Weights of a small mixture-of-experts language model, trained from scratch on English Wikipedia: 12 layers, vocabulary 32768.
Below are experts of layer 4 (counted from 0) of a mixture-of-experts language model. Rows are named router (the router's row for the expert), down (a neuron's output weights, with its number) and show model dimensions 0-223. Each number is 128 + 24 x the weight over its row's rms, rounded and kept within 0 to 255. Numbers have three digits each.
Before each expert's rows: "comes before" lists some tokens at least twice as common just after its tokens as in all text. This comes from a sample of Wikipedia text that the model never trained on. Tokens count by the router's weight.

# expert 27
comes before: "a ", "was ", "the ", "been ", "also ", "not "
router:146143159137125140108120096183090107095150166139098179119152098125105134135127151098123112123133125160093169117128153158124157106110127140158140130144139120113094117127132106130113148130145087174109123123125126110170143106109192101101078118120140116097114156096095138124108150161149090116126158144098149131141114143168138090126136123069162104169127100110121115078109120151123104110089154103131076124117128103118143116107132138119110152115130161113139148162131118142138104141173167193169080166142169151112135112100141084124123123142112119098137094129136128095189142110159166118153091134121125153125149130148137142174122160171127126116143105144111140115113130148132106129166
down0:110140203098132108132108128175148098094140146121086130123118163155139113183122122055052202110133110146125154121100108139108086131115111169137175114138142113111133080117130134139131106094142110156127165121189098098163148133116146121119132097120116126108135113082089130124131116178119086149128148118094104097136104136125109128121151144121135129118125126155136157124097136135127121167120098111113147128146157109102158176156100119112127128113150147111162110157103157131101128103144129141163099123102126146107120156145093161102134148148130107107147127170133140133149132095109131114113115149116133120138092101153098114144120086151124129101147161166100119116114157115166144099154
down1:125133113096114145141094181189130117146134127137124156120123116130103077175077105114083086104112124136119113126144117133119120128121130114127128131109130076148156121114133114116130101176122163179153176115105149095176113117121185150123142118113107112122083114184106128139139131132109128105122134099116133104165105137112140141112150135086138137121128134132059121085145142146156139096122184103136098117125140105132133115102127179139114134133134122146127126109139121164071109158148125170113147155147153185126145171108143101129110085137095119101139117093134122147145127101113135167118142137135092132079106149140140117180137142171149122122132140147128155096154169154145133147083
down2:112124155097151140106136119174156125150160171107142122172095198121174117113147100102114113113139133147088113139113130158097124082134117142132096098103119069126185118117100138143159149116165123140160154131163138144096104123093094130146151133105116181120165102179120151124118155133097116107129138085130121173112107115134122146109166136119128105142150148127095118137126103117126117165117161138118175123188133144141130144123132148130153147165100102125125148154138139122071138097121135122098144126108138135122109121112079160094085137174146094141167167096113141137113113109110145119111141088132136127081141172117170120100145069132104109136127131137100110128143141139123128143093

# expert 25
comes before: "| ", "(", ": ", "name", "votes ", "medal "
router:138149143146098146140110122113132143126136133129106125125135109174122119156099126155123147121153152126144118145156121098154167107089119109112085147116125134138119071114105107081104099098131165106131103145152151154126141128125169139116128134109154112177107144131121127102162123126127071162105116130151094137170162149107107092137115124187161160173134181108060144120117139130103085122110107150112127102123149122129081120161125098101145115118128104140140091152127094126138129150104102144130136111114098099100101134080123126150176126177151099101131137160154120107130145103148141120118116126126169128124118105196144136107109098072135146187180117143149136151117153108100143137162
down0:110133158098128157081085113138120090104102179122169117116132115125084167137136133122098188140117126092099123102162100127113119152150061143106137147154133125110102106093167143091140151177139142161118168091161163160125161101090167114122138106130132144168120172131114126138145121089137090115125096129131121116109141134148098134149114135134102108133096109152128107189107089155099085156117113105120144103123143110138128104144091129186100153108114126158133133106164122120132088140152084156117121126102103105127141127190104146117109140124133120153132130108179149108149164131142094148099137147137124164103134112121143122119128124096100132118143131145116140105186135143138115122156
down1:092157166140156120148122103127088181149114135128129151127110121117110154130115128108124144164105138104129130137096106121134143102124152148185105123098097157114114132126147149156106152120120127155165072148128107118112159155090153119148124093186073103102160157159131120128112116141158147097130143125119122188083112105145097123118147124158100165140122129139123150107150103134115146086098117123083124121150165133122088128127101142113138174138154150129155110109136116190158096158130086100114158110108157107116092115145123166132141134127125102111132121145148156161093138133133139124150127079153138185114163154153108123156094132153137117127119060126167102131122088119166129167124
down2:114153118124140110144163135159096129155106161129095135150124120116120122124146100135120180099111220142128098163129171151140156127078109078107082116147117124130090117134146119125156096099149129100147111139122158123123138140158148145105135113154164114096123115119126107149119105119116134125130118097107165157111086145111107137135113156145082074141126108144122104122174076137108174099131144157140164137139112115150131157110127058141145127110152116109115175128092136151099168086116118192097172101131135144131113100105140132112129111127128081161138152138086126121134149115149150121151161175127128150155108108119119107135103140081119139141143087147151120160124127119125152098142

# expert 12
comes before: "of ", "(", "and ", "in ", "|", "for "
router:115120092126112125119166172134139179135141111186155123106125140134145133106106146165137105133065139130130132107130148151125141099116166163095137168147128105146153098140158177133120131113128132066110123142063116144117148163165102090164137103119125161137170091136157111105117087106072126113111120158112146079131143173145097133139123148135112116065145161122142115083115138133074131157135119166131152129124125156182174115130128124146143121133112100094132106106163154149089093110133135118137130098122125129116092130142091119149117112114147155097097138114115139127138134129177125163127126160146155113154113126115141102117113103116145109139090171136134113100126092149102092147135
down0:141135118114067109122161149183143143116145134137166117128201149151112133093121137123109149131109117116099142148119169069148124078169095120153100072161136114103140139138127148108140150180184130118133147122131090123171109072141117133153113131136124125132115116130149141166165118116084137090141154125123142127174143106139100160100126153130108089106109144091178095095124147161130106142087097153163131162120132088136128128133130110101113142119163099104118142120156092147137114094116142117124120122103129121186136117150138122148109134100136128140127123150126142123112101139156086123119175119081088104078112089125149140134113123125123105133156115136154118083138112154112140136164
down1:128121142129141137103147093111122120118131103137173109129097089140134099135149127144128132135125116158167092108144135165112145119140132108108116141148109112062120116145121123093104110149154096108113126080105133135098133136137134119121135088150134121116159111071126130092123061099109150168096138136098118150131143098163147113079085119150141125104112166133132125158173161098127140152136112175145136169106118134137129119116132136104122119146114131161141134083104102132155143132108104097118126171096135134153126152147145173125134116050100119177106143073073138128158146178129168106132127174131127107131096115152117134158149119108120137140113146126114073148154098124131159178170
down2:135113129110117081150143145131133102124116068108133160103161133143158132123111168111148097140125119154137169135140133165089096107130121139102098143139101158110145159143080150107117070154146129102139146128154120106141127131087150113131140145074140132100126117098117124148128126100129172121136164194150104127155093136145120131179153134096126135127149086156161158133109136137133111154141154156159145198134194096117148118127137133076174109113083099154133140100113117144150083139124162135109144141128154160110150127107161111134139130132145128114094058099095116129111109101145164137107131126090130134112130124139124157159138128152149127100109118104082149124115143142093164148135